Weights of a small mixture-of-experts language model, trained from scratch on English Wikipedia.
Size: 11 layers, width 256, vocabulary 8192.
Experts: 80 experts in each of 11 layers, 128 tanh GELU neurons an expert, 4 picks a token.
Training: 725M tokens, 5531 steps.
Below are experts of layer 8 (counted from 0) of a mixture-of-experts language model. Rows are named router (the router's row for the expert), up (a neuron's input weights, with its number) and show model dimensions 0-255. Each number is 128 + 32 x the weight over its row's rms, rounded and kept within 0 to 255. Numbers have three digits each.
After each expert's rows: "comes after" lists some tokens at least twice as common just before its tokens as in all text. This comes from a sample of Wikipedia text that the model never trained on. Tokens count by the router's weight.

# expert 1
router:152111102132115113077164104188120128135172185130161160146148172086093118069062061201066063053134185119159128126106137131031137123127119145110185113175109112116117103109136182153070103128148098129121154183139172103156118124111129066157114126110082149080118176123181123104119144185114089170156104142110125105111162091135160093086175141140149126057070104157112158131131183140103132113129123118102143100092081192161132175177156112174050125086119117127112117150114123052094140137077137150128157151144137081090133156086062143199105189130117105110195154126159135121137170151145156127140147137116104130119172112108103177167083106104110116112143123129129151149155107093112096164091125144127073176146145115098145129088112138171129193152131111115066134132161129157071142167106143
up0:081106114150144129163208114145066147118135159112193228113152118116140034060149103159132115079133157147109141128150117118074141158124112132119082101118154113144155100102150138092118101118145083111099136138069188150179095153116103117103122139158071086151132171151118028135130098138097067136143124125061098126161119147123148152123100120083090155098170076125077192153156140129119138122135123120072087124091134153101140121113154137111115131118144152111152089146206160129116159116076170165120100181130149125096074073096100143099113114118077101162147127119155130086135157122171132091160127163112155151099088151185118154149143135181128121103098145177153126119160178152058127096139169115117173152190119135118119142124136117115139087187173109143121161186186048118080133162159218
up1:097073107142139116135148108170137124125091142101189135157169133133143094102112108139152158083146122110043141135068139124169116155129071095105121118121168113148106147109120132130130128102142048159162151103090181151184127143119109070075096138134100083124114126138160024144135157174110103097137161160092100123135119053101130106156067122060128125118139112101112171155158098171146130182157143144139123177045098148115126144156207120168100171178166100118185099117170132102109138175152185216073129146183149122128069106099087115145125163134115062155097088103132103141121140121116096078134115137149105126131112059103081149157127147076107180113126172122159144113135138116147175130180082154117114186215130157127119110135113145153094125162124073138111199156170129094141107136126070
up2:124095113037111160178144134105076099121137164130177072141126156125072153146146085125091141104156129128170116084063121131109160135099113117106109146138156103132180123045135113156120098120204146145084160161143048087092133152104124131203076122019185138125116022086081127108091169167090117141141114100156077089123141105100130119148171110166134087128137193136157144183096107125141163167136190115076134116114140121108179141187140099104167185118131138115104130170108134149145062134158145146111144122151171113143165111138055088104123113119118153131141111150095120158119089104189136155129105141095124119085137118117187183161088141109123119182103098171147132151135163080106079119102114125146132158151098084127110187142148152158101122080123130175102145158162132113166134158178072
comes after: " |", ".", ")", "==", " =", "---|---|---|---|"

# expert 49
router:116134086149135103093149133160113114191162178132192132093183192127064113109138086146062111075142161159132106136123121168113141164144130108081160148148122111193133118125105196178062074078125092124107137182121108111095113154083142103150092141144120147124104139122113111075126154167120135155148111093120133112176155103110157087102166114152146140097100114170115175123158180141106132128130150155113167087095108216117113199151140095186110132085143120131121148178134122075108138163089135164086142151133149041142122108095107094172109164154092069121149118157110119188117143138145143090157124151128153115118139124132135142161063168057131102164116098102121095152166100082082065165074114179175081206142162097070125179083148158142106174159127118118044106145109192144088117141124133
up0:145102173115110143097188120139158089116167145200113104193019145140112113122097139169145165124142147169099161146111127135141170130053138113137211136124110141203177161109133178189067144119119118114151144126092152127080116163128162081161040165107118070090148124169106123122143100146087156143146126068096171189154150219100124078141151111148146136125111115139143178159194147162123139085112115117138065163156138125095156176158136101138109071129137116087156085094121154104175085128132112138128223119115144111106127102156088103124109134095132081078152138157123126124136101168136065085149070129097152064135095139111176143087121143132102125162158147109120127125146158106172127142099117156195131116128099086171104130141075176123097155149084123071172125126136102189107105141111127
up1:126130172124121185123102150137143140086174139121137107152095068214124177116102149109135147105150131156178177133171155151152148102090128079132107150085121167193152127097092174151050126106099131126203146177067121058058126212106150122157105177166144134140193117128168117095113089060092150139127161137123160149140148147129153136129144115162114120128127143072185170107154116120247156143165113156124083100120117108124105193101149093109149134099125130057143143101168092105093068119125090145126159116172127069128111162147049113119115108110124116140177099123126097145142121211132094160134117140070128100103147152120116124176094200105100198144116163081098105167124114112183120124088137119121132087112130105075127148174143124110066109158091109106126124138136135140115111189125108
up2:118113150091124158133134152159103119145168096164099181143074142131051098080092093145129130132134191147156124171117108132130161115081121082117128101105086124179130107110123188137082111159139115147112139121112106089121147187131129059126105150117150095122103127125104085100125188137095152060110162100123132107144122180136128108176148114130113203096156116139135173138178150175189153094170102138083096153050085156093158161123225113168076104115168110100163116177136186148135177146133161128146168120204146118145128177082123094062158165119147101084145126132131116163150113129141103110176034119083100111129114147127160149156146068140128159093100170138109133154168145055133100171125115130092110129199123150124060147150136155141153092147068071092161171190166141132082105126152094
comes after: "\n", ")", ".", " |", ").", "\""

# expert 59
router:142136136141149170084190139156126145094161076110137123124123179183073101100114099151090113048189144100183060128167190183097173154095131116126197144127134050179136126087087185139030107115169131142149157151129118131101130143100159101161114136101134169098117142116131110051156135150131191149123133107097104130169090150143156109114152101119113155083102116137115157130149175166163168171122073119089168115142139131152130134152156115156107101075093086083120165129167132129130118147119177156062176169141173095118157150074115137102081155102130116114191147135139106146140138160173078106118095103126124087134092178177136141134063189160140161171117123147122092138206121063130074161143155137194094128117161086113128172130166125144094157138127100091061128140103145140067123102144129
up0:134128120051103137187089167130119105106089137126136122128129125106075104147111085171161058140139114188147144098187177089130140228109142115110173148110160159156137124077152158126128107125111107096118093125098128084137093141132108118138156111087145160123079145127125115200164157109154098107135098094118131101156143124079120171142155122131103153045136116145135134147132141101148121178155091125170105115065130121129107150131180129151126120137181141174104087130124130108160067148139199161117082145118149109143111115049104146169098118149131133102151098128157096171090200142158128147141098140121069166212086116128079125098118130142114071177097126049137144149133068024075088105083156137099097180166102102129132143090203088185133132150178122128101153178129108139130111209091117
up1:164105109098127147138137142097097159173099107108109133139093163137105138097089122206119139130121216087093131125095141144114115154116146135153172084127103114123160056126148146173086079174180090117126142113158121100099122130184101138162157171183149121126122161093148134092159135115124051188152095127071190162149089127144098128150186068116107198102070093190173138102094140151135124123153064132092161169133090144138193126130121105159128169137140123157136143097110127147082116134054212226121106171163112096119142127133111101133104105118172124090117108093120102118124157123143119131184134082174095150161137123146069160109074117105115166074168182070182146226167163088087084085091119105121128152185143070137115104135122142161108162129103116117158099129129153115121109129146114
up2:086175132106137069081164120169102132190145143153158167109183121072076096098108133108123103071162156100125127133125096166070141107137139119125097165165163120088127120185159164130104103132153085095164145160146112111087123115189140100119153151158039110084127115111096085063127109103071158139106149180101134192140171113111099097170135130107113078078159107139131116070093140153144192078106066122046058174126113140154099136140138113101090138119100145125138110074128017143118138091147159195164122140103140138114130086128100160148139114186153129170161155119122107143132173120156175175138120171060103158095163134118157101124092125161143157124146116211131109131141083109164139187131157159167139161143183147065118078124162162154141084154141130151132116119144108081094122139154173
comes after: "\n", " U", ")", "3", "5", "4"

# expert 45
router:095126091155137088107170120186144163206159165136160118152158108119121094132098092153071117023166172179148129129111201189145191132107098116134137094157149102113099126098138150119096114118074119141126147146141129073124139114093183116174101110079087121083117156187101089096150155158099139182170072159114140076155111154104146098131166112125150138088126108187129141121146186170169181193120145135128107091141091211096112163171121140197101113100115135113107133128138121065116103146140186173095140127131176087032114099120080080135121116161094110102187163168173106135173107141157149142143113122108139102155100164172123128149087106117081143115080114122098147112143139075105066144094094154163142128098147094101080159174145163126132181133150105078081139119139158141084113134160105
up0:144145091129142126147134175176132120120143154164090194125123103197125124103159124138157124141129149107129139103102130137153136148068071086075161146133135095135149089120112136064126169072169139147153167070178148127188139120132126158175089140180150115102056169164134148129101147145090128122164131157131118025145090117049113109114134120146129177160161174080092121135121144129160125092073156200131160124117110092126133148098118114106151140064053163093102124138138183102043155214082179128095118133148129106226108156136108133099115136099111189126119102171183094129163125121103115108124117150088126126077166077131103094166157149121143158144125169101069097082156091158170142100113175172134126108083125134106082140145088179129160125125104168118110104185070145153075114160147109
up1:112096078089109157113148181120113154131165122083143170133179141141132151107124071134135153091109105178075128112161197194120101103136098089083129077103110188164187171134145154166100125122128108142116153184143200120160093153119110105096146152092152163158128132134133157166103126183154114134096130144066104140077093083173132074095117060128067128115091113130098106109083108110146131105155133076190111134156095116168169143116172117102100095053119163164167191149188085164143069140157132081096127133156129145079147119112100104144089170170125090058161075104138146199141145142139074133104146193166132140134135102161136125179121136121127119141171119155120080122149028105135130169054193157124111135173123138163093162102145111109099108097183127125143115106116101117130114169105084
up2:146101149122133130070122125143106146105128144089151175160044119161146141082163153162171140073152126121071145150159136156109126150081132074126139178163150069164146105114084136146111098081069113154133115096178144140083079104134193155139136143127130143135105193134124158186087141184154125072130135101129138118160183104155085127100090126091105119107148110114163076208183159165161124153125137100133033117137140158105132144151150179117129160090145186137181125134155131112086097140157127125107098106133138158104055106165100129169104113175117153073143161133130093147233118128208097026137108111173123145120086160150137171069132114183090060149092115130101124150173110122145142109134144148104074113144151121132109119120116121163155142145095137146108108194114103144166077194095136
comes after: " (", "-", " \"", "/", " M", "V"

# expert 68
router:188120079110163110139189146148117153129146183115149139131147174146087074156140099157147125117174166183146195146143154176102163166090122123083157096133166076142158145119153193148086070096166104136153164137112160117131120130076171052156081137107112087049132138146128159143088143121123110155151120137076138152150136133125143101119137114098066120041109111173117199157133199175081175135102118182123109134076112171137143150191161086126110123104079119099167155121191118111106104123125124107101206112127118093026166147093083116167071174112102070111142178143151122156161118172117117096154150163096109070163107096120123198165134148103091121103118130126122095146147146081153098134104125150114061162079131133139125134109123123104091119120203148105121103121117077129095129118155151
up0:152104089098054093106152195135128155109114099160115066118137201208103102136094089176156083100147175176096149177113158119091102172102108130102199101115076092174116173106096165105107099057124143109158116146205143079152118142112160152112119120146165162126111166076077115149112143101127103097145140152086184162159146135143170140184143103104107135075127087116094098101096164111156142130106091115102161117177103167145125139142115101056101113102183084088088136200104191105143128111157120103158138141115185071082139163114156168163105123097075069136127159128179146137132115178171048156152095144100130131123103109134073114093145096076081132144140123101094098146125045138158145144096132054169079123121080101131136140135124120117154103134120143124140104107132149139147111154136182
up1:085097181158087124114133190156148096102129129120119154105142109191083115118122091156159048126167166156188145129093165130131098172133159102102116125181111131147114134144117171154127153086086161094115092122130153125091130103102098155137167120166112133113111160170154075124167096109120085134122110121096185111131128151130118140085177146133106140115129118101137123111121118124158160172097086129136160173120178112102177094125123091068195087104062144113135144105083142159088108110152095146101127133119114122106150077129120060161104236147111151112201142119107139116118184119128181145109082175128105118186127088163113183133176144124166199156055134146070194038137199112093113095147173101128045197160155069072118147116138137154104115126134137125142185161146096135119122103087105
up2:124123100155072102132136186145070118172122131140127125125039195091119079107104100153113123122145163178100163097136134125124138190105153131161139134113068147150164095146141166155087137162100087159147127044126096108137109157153182167081154137158099157131086101116085127122160115169175100115138131135148120115158157083104126153088132104113123146045177123195122137199152151132172134194097089168176150126145099100101092132074156127109133137091146099096144119142150106104161149140127105141163170062092115132101130158076096105123096137076064092071121147216161092072112135153123159099152062114158162120186087094100190185177082130084132097110072155126111111098121127140170093148087069181141086188135137132136142120108130147113147150111144126115154107108148057170166150126114099
comes after: " the", " his", ".", " that", " her", " this"

# expert 76
router:148103104127216089119119136162074105097173137148152135157163197123106125066102099180141145027182166149165173163138140170104131140080132080133131104141127111173120129145119197125095097095118106117134146140165117165126144140062169114104103125138083120097137112177165084153146186116123159090161124090078139113162110116116115130142151145134120163112117095135123151113133223146172179151139124121104126073126120137140175205152134118119122113066047130066106135140123162094115147100099168149109136148188139111088185156094093104207100180131070092104181138142135097127163170147111131093171093166147141081126164111180094170135130133140112133161143128151120137149202078135111106142044189167180130113166160114118126119080127171118104158131141093114084095124099121094079119171122110
up0:192141149095140142119137154124165141141161195144107105084146134146106136099159140105138129131131107142151095160137169124131130132059133080118101096114184190120148087121120101062093102111115071091101119127113096130208200174134139144172157134118155088136173153168117140126127164176068103107117131153125052142124128139113124160044138127119055102159144116183129155188113111135026128097046069135132126127142150127119132143143105104142145100161130091131073149179154173151089119155138099146119157159131167099117130154078129173201139157120107076149063084131165117142140141128171134134078188143104053113122158195138082096112117134151151104092119146091119163192100155086127091116097161102193142133112118144069098130137157103097084145132096086180170114127098132148129090128205151
up1:102126130116187099116152068160142123152076123138154143120106109107094125108137138110123162088104148143103244091141151137124147121158090128097051069117120122174115105106078145150135159174123126134070156149130203124193132110145120146134158115100090114132113144172111124127142112194033100119146168117097141078111162177107129075119148095093160098092114084123143171075160101135164154070114102123092171106123114142164193170082155090177118101070159182145070165148116133167073128122120128131090155132139153099131083128097101166153085167164111168130074158103112107116143081089107164126077152155143133127093136104143173205116160119189145087118126150077147153086102128130102114134135180194089137149189117122104129152125151126095154127125152082150049114183132188114101087076124115
up2:176098097091124076128178125158139153130148146121119174054071098149111113097117096177137084138164146165104190113140136140158091143140152033099151148152127107142229128139129150130119126071122086175150098067143150110130158185114114135116159076142122121093133089134129196143122062133088140123178139119109060155110164196061153110148161110120134119114098153113085124212134118109153130151158103164094074126108073128128161152135160121131107124152142085106099159116160143167121117119129090085172110116145187146075146161091122073141154137141090177129095203108091086181111146128186132087175144121162164124180088149150117105132120121222128175163135169140131043091103121086105096120150114137104107131142163098139103123128094177102191121146109097101114086113116115105162101177140116
comes after: " to", " was", " and", " he", " also", " is"

# expert 47
router:135092108110137073111167145148153147132160086107168163100123155135089116085091078184009115026183193166131082113124171164090140150120129115094169133166136119154152114108141179107060065099155108098112136163142129137200141129136175081129117137122121147114106156119141090084143124160109113150137109102104117158127150129092095105107127116083137112088159091180103179142194163169190188106118101135121163125095082165155125207120151135182125137091137169155149150129154096044117130126105171163093161158127161099125138062112103119072081170127129164117200123181145075170156142186120102084117130195104137150166129123121131175108157141122074145160134137160121132141162125110147054203079107168127116138120163139116130152128150141124117177142120139125098096139089139138141108093139115
up0:172135134137144118174125157149129104125130125142108155165111177106142117104111063142107153050148149109130157149088173160108134073120134137121139112146143129107086105112170117187115132117128095172106156119104097099112109118109151139020158176099188093193161108086176142095071093062206111108157158175143161142154108138121089095125089073141115124102145079151103106141163155113119177092164081119101124171131114155105134173121175092137182132108120106114182095060116121066103142162191130150093092092145065090105150155143123116117141168165109134140123134107151095114122103143124115173167123035202114104135184143102162149111089130106158164136121144092111165116133160150103126100094121116184164115166103155122116065189163145131168179038148094090161135118153113153191072112148092
up1:175181166182184191182124097128131107125099121167139127101189154134098130159172140183092126091119147141164133188174174127151121171091056108140131148117121064159086147132109138175039094167129117142130114125137114122149118077132135087133149192143144138079132149077142138134156161167078098138164140098135132129110126176122135162132165172159136196157167147135113106132105167103170149182145151091126120087094152140136124158140092163107099129074127093095111139124083148175086168140083161184170165133153106095134126163053125108090128158173155135168134105133213107119125204136068111093144122087167173166139104126106146121109150072142162086123139055111097114157118123111120091060131109130152135173125132159078098087183076101172138159049095080119111144164125135160161126118109087
up2:126151171112116079085123169173176142134111149133114112162138120117136116093115132102198114038138174119071132095100137167098135139140159106128131145112117157122118135114156120140116115154163160167127148095114070160134106111167182105173120141140158067155112084072117103096143110077148120129180153127119132204146129162088079095184103049090137132065120136111116147125118135116117139146122122111113118120137150160114182125134136085123061136080136191125116112129094149058167127113048115095137119138131170108073066096093108116145157112075186132107062138184121141146146122150114138157114127156103138141127132148106034125090165165152162137152171080137126126108130132106145147075089134138147125095130144102124150198120196165187154152132095205147171154158161097083139075218128227
comes after: "\n", ")", "%", "4", "8", "6"

# expert 39
router:150179117181117132134173158130103103141151169113140097102117153163070099076143091198107088109138150127205168137154170191083172181097136099076159096128149114147105102104161170072075103081167082093131152140174110137134105146093173083136098118103109098060091167158126141139123126105156155129147108108114080101160116158115149086128167100097109141085079121155188183124170201179158157144117122168108110137074139114132147160131180073135118112074122083126137149152157122050108094135071164136110136145155108061098131128102086106198068157109102094089159134156156152175151119157150149126115095148109109115161155137146167170189088124088074102174163139119107115135155170086095099137067113121187078172129110149122137144087153183182140158096142128096119105158113099103109103153094122
up0:101140177142173103089137137132214147099153154024145179162119159134123115098141145184143115094153120154144174111169116165118146115101187101111137195156188121133116129102100128112135157113170086093107072125165077179105102110144133171096168166163175142119151190147116150132088107165084114115105144082096120162074176130174155115132089043160165155085134090154181152166107088102233115057118091134104116143169145130117110115125122144153104096156155087106136081147223147133133100124172151150098163072144151139102130125129105114152147126196088084161160073072123112106092140135146099107124137172129138120139150164112106096123054137156111090101130185216095103149119129110116112150108130115142079143156084115149135096118100127119114108160113057108120102087120132104130144134152167
up1:117142063110154135119098117187069160149141168179134097150071122085094126129138151135118135127141146090117146146142121138134088091127106150158127110095141137135164116062131099101124105097150094116122116144113136149139092176194118155136089073113132114094150111091086148120159094119159113145128146127168096135174138170104136143159070093140089115131164138125148154143113168157016108111120138050125063166124069137151192180155155135155107105150140072084182127209103074107148123133090149149157128160162144160131186179130056120083142159065106164162089159143131127141166139128142135126138159078121066168072141119188168191168141128140146081215065111133156126114138137103161126136127112171151134143080149125130127086107154076107151148096117114180151091200078119133192064135139176
up2:105148171093137172135143111157129154138102128183147143179042101122095110113149092130097095083116104119113091130120210156120171098104173131135147120148143121153131111118150142138115144062124138121109178188116115114091085196145113073110083180072137106099169079177155105118154120105084099145095144127162139153158144076134122111140173109092117108083107139181198145125146110083176156116151113184113084142176143101114081146192125111146121084110132144129163114156099107115138110143086103179130131068139119104068076102155151097131071115138103100170140208145124140091101137115236175141137016167125104077141163118153173179117112123121180147057058127183139145172161106116113138148148190132149114134157171123144131155138134124144149181145110127071112136109161076133095113130132138
comes after: " the", "'", " a", " his", " The", " their"

# expert 2
router:140086093163184084134156140147122129085171194134125154160130119156116108092123103164139137108148167173145163127150157194047160159116126133119151090174129152168110141094152187110062114060118102122121142115132170067170137126123178065096108138131107123119087091170167120152177133121113123143180112106086138087167061130107111117076137081106120150106109101168129207099142183147118157128130166164127117128116095131139096155127206099150073096058130099135108193148145144085105116134090151159087158093172169090066109097113060115183072162093105110062140134153180066130102140150151135118129089141097115105154149129137111172112120129075105158178132139120104120131183172138155104174102167110176059133166147135116139146072146210159098140122186104107097138104128106143095101155114138
up0:141157111121085141147101189140179133123068111143162163179096135087137062150128113131124111133128143141148128119156170173127150119143141122120084123079149109155167121097084139115122133115158147103144147181104151071146157146116115114119158168070156120067145130140070092118131207158066124143095066108067119124080114112118134115174105088111144084061092144106128173090104105168178119110169141140145116142128133143147130163176206077198104096102153182141148125105171151122176146127127166155094129141130119069168049184120118195151115143103111096102108110103152100187164124117127181165125152172108082114104105092154188159128119109095112125081120088066115127087124053117140044205120209167091148103161149158166092135163138121156128145113142114147101070152190121119144104154108154
up1:116070154158117186167159133135110146138162102146116198156105119145097105136127127144103083100132141128109116081121167119098143064161164140137193059168171168117112099148127135191078130145131143116128118119184148116138175090125147084148172117152130167106118154119117095147152157135102085140137051165116125104102150154116076143075167088080125148104136149101202125152128108131112104122149079129161153086184137108083117124108089140138131104120133158119151092108156140133208088170098127169162149177103174131183116200140088052121053112084164118122148132167117158094071120162127128143102115135131101110162113099078165062157084150103184148167180140095100110087126188134138105141129079106149139106109200155197159116171142185190076079101081181118151082112119147156087168128139115
up2:191167128132065099152106150107088139154130127141158104122061137170122155180116105118145057131150196236105147158146121165155172111108047090147151122227117106181155069170096127134122145113103131096134111142156116118135206123140138123116086092157103086156103101102138214119137125100144085119162126103129148175102094113119157160123108146198113137129171176152201122095094166127144146086111105155139138126068113143151150158136115122157137153102137064115219124176149185165147109075104081147144115131113120117115158086126084088144118070123090141136094122130095128104121127138076102137133076125079081130130132097138125107132140151137118154151164111174090081101141099071099080132073166121090151121164166108124132119129127163174097137128127110091114138151157075170092112170157217
comes after: " the", " of", " and", " a", "ing", "al"

# expert 40
router:117118094123158162140143114146110127142150096158178154116138166099125179060089058200053123047145189139124077133136164199068136156117117078128150143122112098127143114110080187125029092102115139105113144141145136120175144162108179066157129101105121177104119135132149106106147146129120128141142103078082099143157166133146145086058138152091114131070122102114121186144131214123177160147156078112155190160104122193111113152120195125137068121104114143134178175132133121090087107166126120114090129142198181084134182154103098119090090149165126142057200140155150113119105125159122139118149100160131126102130100141158129156121152148139139148183138144134121152127149115053126069151092143171179091128122150107105116155163206170156124172149156103089084116146129100126124114136135149
up0:093131176154156112109168178151099117139140158069082211083153178132082140124089066131100169151103120156149138150096154129148148126168051115125130101176123127103059122143144135199114123123191065157175127114101128153044165096092175177151135128145139128138170111126161085096075106111152083098117172115181196156125126139141142092093138115093146136152158130131086150149129138123131138118129106142119139084103137158078106146147146091148141081108107131129104083109117111054111103134144070141108117164185157125102097143127116076139162158126125071087134159129145126161070136105120085181193142088184100099121196100096109086131053126118148134112117119093183178179187119126140128121166106182143138154195143118060046083144102111160160123126133135098149120156153131077156085122139077
up1:120161098099163124135092171119129180127109132120162108158075154099153162108149103130098201104126087148077146162168188194111093161019102132141106131102124125120090206145136106166135086128153122180087133098140159137089167145091100135157124090089114125117066105110095160156158209176147162178153050147119158080194110128129117161088085152164131128116117194146116147091147078163091134098092137099119124181101201120130127181137132166171116147109113167181152104092105112109150149193120066221110140113124142111117151116118074095127091120161132084085139139087172106097135142151099122172134082151182062115078153110120083115111108154108147132185079107125128141126133119115146116126104093077145135088112116105134160177133128150139098167190170126098158095073151107124148130124149111
up2:130114117112117149158139134113168083136163123137178125118139145114058102094102114126125134043125142117121125149099179173119110144108094102141133111064097125100157116132129128122083117158091158100090159074106155134124141188148106107193106110135140103166087169163148092095197145138141122093151119176157086117174132123149135118141164084134167079145109099125139194098204054156102132153112077099142167099085182147132190125253122109160109096154118078129111167200116152087139082165119074174135171068151139129113099132110171097101136099113143162133132133130143090089090117157123120133176114168104152140099086088118039161096148130151098130068123153164146121062131111126150156156135116100194141136134182097129108130173153138183170101051109131089149128177178105151156103109177125
comes after: "\n", "==", " ==", "===", "0", ")"

# expert 71
router:165099145087176125163141143174095131100149124158144110085131187113100130083132134211133112082131135163129176172097150099077101111096109077119092138143204114130122108147147180159078071149127085114143172172105168135153097134118152119136119121126122086125125121210134081113108174090118086135181139044076104137179143128146106079071136133133131106132117119151139138153153229136103181128130121162124127115122107173149156197141125132128097128102022163107145132126158170119086141144125128175076148104183122097096133103063083160159104132159090102093163137099114084099166173137100095098174125179107135119130169156135078125144120133123118117149096149156120159137196074084148105196086177147194088111145172110146132127100141116163136127112146123110064124150118087135071100184167165
up0:151150108150111122139099126143159155084136114170091169152145133132151101098133093121149138142127175104150168168118107138127116090106091121101147064118073130097129169095176141113146077095096126109102133120121108109118067197081140061102102102066126070164102120075121107132125123069074157142145169163105168150107146163116140071083162095091141143138144145118154184134139147100135095078156101133115123212146145138093170143139093165192191103111157119174200115124112111155157138150077123133082166131137145145094115099168135111131124101074096057062091115162091171121170213133174088140161181092197170104132092148161151168126164113117123113155137177064137131089208127151132119072121126140065072159162137097183145098122121163084178144175141160108133102179148119105147106145146115
up1:155110075127156137093113190122053166140123136101173053115085195120103077162105155133130126112130132108154181143129089126138136149116150137137144074163154122127126141096129166123121139145116073113140126099161086094106137148118110138157136081178061122149124051144117182123123178113114119159101154119122044087172147137102088135125154143146122134131164144121121137109102163137171124088171120145050118106045177128119164179105159071123170048130124135190117127074112125137184120130131165151139176140162091085103171219100127120203114099130162165092149128168146144184058156121090096120189159146109108144156086126111147124160113169114123102117100141124100132135122214121173141128140093183131112142157171114141031156080131145203088155131113101095141079107117128156120140108131100
up2:176135139157150139106174165170098208169098134097203152130110187119146154160104139153122168136144174157112150116083110123149122096091158147010122121073165074121120170085140124194092081085106125114089155128139131148121201117098188154135072165126094101144139201083108144142117097125143119193140090162151141105128149121165120091118088115166119159119091137154131137145116141132149139101148120090153110099109139145100146173204074086073069138163107106133189128094182130104139155144150169169150101108099095129141108115121111084136079097140055132144143172121095100108203167146126102111170152108163077104081141158156128137160173113145159120118067158138102129135154128170069123103095180139155106146182135124145075102115071115197107134149143147074116106098124120113075144161087162
comes after: " was", "s", " to", " is", " were", " be"

# expert 23
router:134070108124190159106193110155159147160173165069120100087144178106104135124042100141123127049156150142132148167146141187138120154107078116078145130132114099193175136103150168151033120089128117123184122095112154139157141174085170087111112134130136070087091172168114146079124116142140118153188105147125108153158087104111109093109132145090064120127119080121109110120131151104121127104144107144140155114116138179166135160104139070154135109055117122122110157147171138101133132173124169219081191147109163053084143110090101107155065135175135134105131100139138135174144138169134153122155103130107146137183125143197119159149067158136097161195104132165156084091157073091136127161105108127158116143114083127136090157130171143139113148168147128131119054116176099194088081148151119
up0:099153143053130073109156152149142131153125129163115149064104109135100148156106132173152120143139111103196135173143150130129135086121198174136143143147134101154142119100147128144131117145151196125140084123155131150075187114149135103145119081113166096072122126139097100082030099118181139160146142116117179132129169072066155136169073135151097113096113168156135107095118115093126120097154135131121112148145159163091134141124176127219129138125078094132181086198152153091188088116060085176095157143149124146131152121126100098134158085108157070189120112206213131130112098181122061111098095118154117140124078149138156097076213126131186081157161090127159135132170174099109117130103125124089120128149123106064147160106135106121108121158101166082163145134130191138105107138080176
up1:170136153142149140175193153138117121075200088134126114153102181163130095093104156131115151122126194077126164146151159068139121144147091139151106190111097150074140166105097142132062146096175132102166139140151184104129131104097161140084094115139145091116133153148146098124132128135113135105151200128122195119167101150200129132119118103092151094123144115107105112213147107117164104120068118106154154127103174090117154144160100080152130175078127073033113125170134203152093111165120107151010194091150144130081164126106155054103106100086135130137108126184138132130104150121121101093127086129121150144147136099179123136166147106146103089162106167157158120162178101111119100190099145130140117186103160148124103101087102024105104088094135108102142107122158116131088151109101164
up2:100129075117133155114118176113150115127136131130202123065115107093097133113106119119113142122161142173113128117143152117127157080094098120050180144132118106111119129067143113040063178125190147122152162122132131101128145122151152178108088151182179147105165110169073077152125215165122114133147161126118162113144112096092111116089119069114127126159156087074140124107162075099161127119102108166155101101116209141127117142123161153173158132133152116087135193195211189137122089191153148131066106071145099083076101170207141088125106166102159153166200116134144137162123161134138145144122108121106125138112148057106149105153100137142170056154059107126166133105122116118078128110135168076148121119162118061092144121099156153119152088170111089122135095120149121170133110191134126
comes after: "\n", "-", "==", "See", "===", " See"

# expert 61
router:123147098137163094103164120170177124107185158114096176130097137113106133102101094127087108103193235138142155168135170206048132083120089140110172106185117121183133092123108156120091103105103116090138204129098091096138130114118151063157103118159067123109147161138169092102147110141078184117185135062088120145154095134085153114124129114117113119106130104170154153141096154121137157096140098187134141132120129183138116156114120110142153130091148095116142178130143063121105107167162090148078178134156144066096149170128058114149133162143134101108148135118111113134112149132173153152146125145123081090123160113114143144120072122128111163148131080090132109149162105077139080176062142159138116162157195081089124170112168161130125156100142107067055109184175150195102073166182142
up0:115128106115120186124136100173126106136181141121099174148075164102121114092113143092121133115158150112123157154145180111128115123075140044117083161165119170158099122069169152120139072155071129134120129169104157107180111038118129135126084062151125108131208110107124200074148122160096143114107142150088155132109171112138094113139122063121158106103149131088134136176109154119164169153167169087101116095107202121146138130122157120153099084152085169133156149075174143132160143112143113143147182078153091141142158107130112110135101131186124114151151112150146062122092172087172154110130095077130106107121170157148143069131123124132125189071157095176157177152188086082191108171135153125158111120141140096077105075180124165115091138112196109127153134137204093091077096188078117
up1:169117134131146079135129219202124106095112182157150185152093093097082109157137165117143148100130111097163122130168172206114125138138138108137114112202128152162110104121138157092090066152141126125132167030128138112223138149107095083082136138139117139114099168140097126130111105137091103113189133162112109082109091123108167150084154104084038170094159095084120127159141139124138164101092064221126152152119108146081088173152115200127135096184150073094130148099153101117155125122152110108091128153152143096115114145122114144164120143126128157177135106169165087103202083097106164073122141115122137085124113150146136114129107126135117174137076146164102119147115159157126124117070171157100132118140154071135147133126073150177070129158083091166110076110105103075150124157201130
up2:131151096133093128091161106160105139181186145183090129125104122140131087191114091115094137111129104075076153098157181133197067167083129123130152166121127153158143074100134095101114120069132129153133138105123091107130154137168165105180092108137139144141122103113107075148090161115158142085153146113107136049131159104131111114134129190080131190088121127148100087113137063171108118173151073142154151091066107112129157156099166115213107115162111110119165070155149161108041128157116135151100143097154171077131087148077117095092104117082150059108106142135172114105132138129065166154137093133128091125103153140176106139100108107164183083183146152091127096143121116116128113205168150113187113123100081148142115096083100130119145216118137076121202153114125154139082109121166195
comes after: " ", " c", " \"", " bi", " b", "g"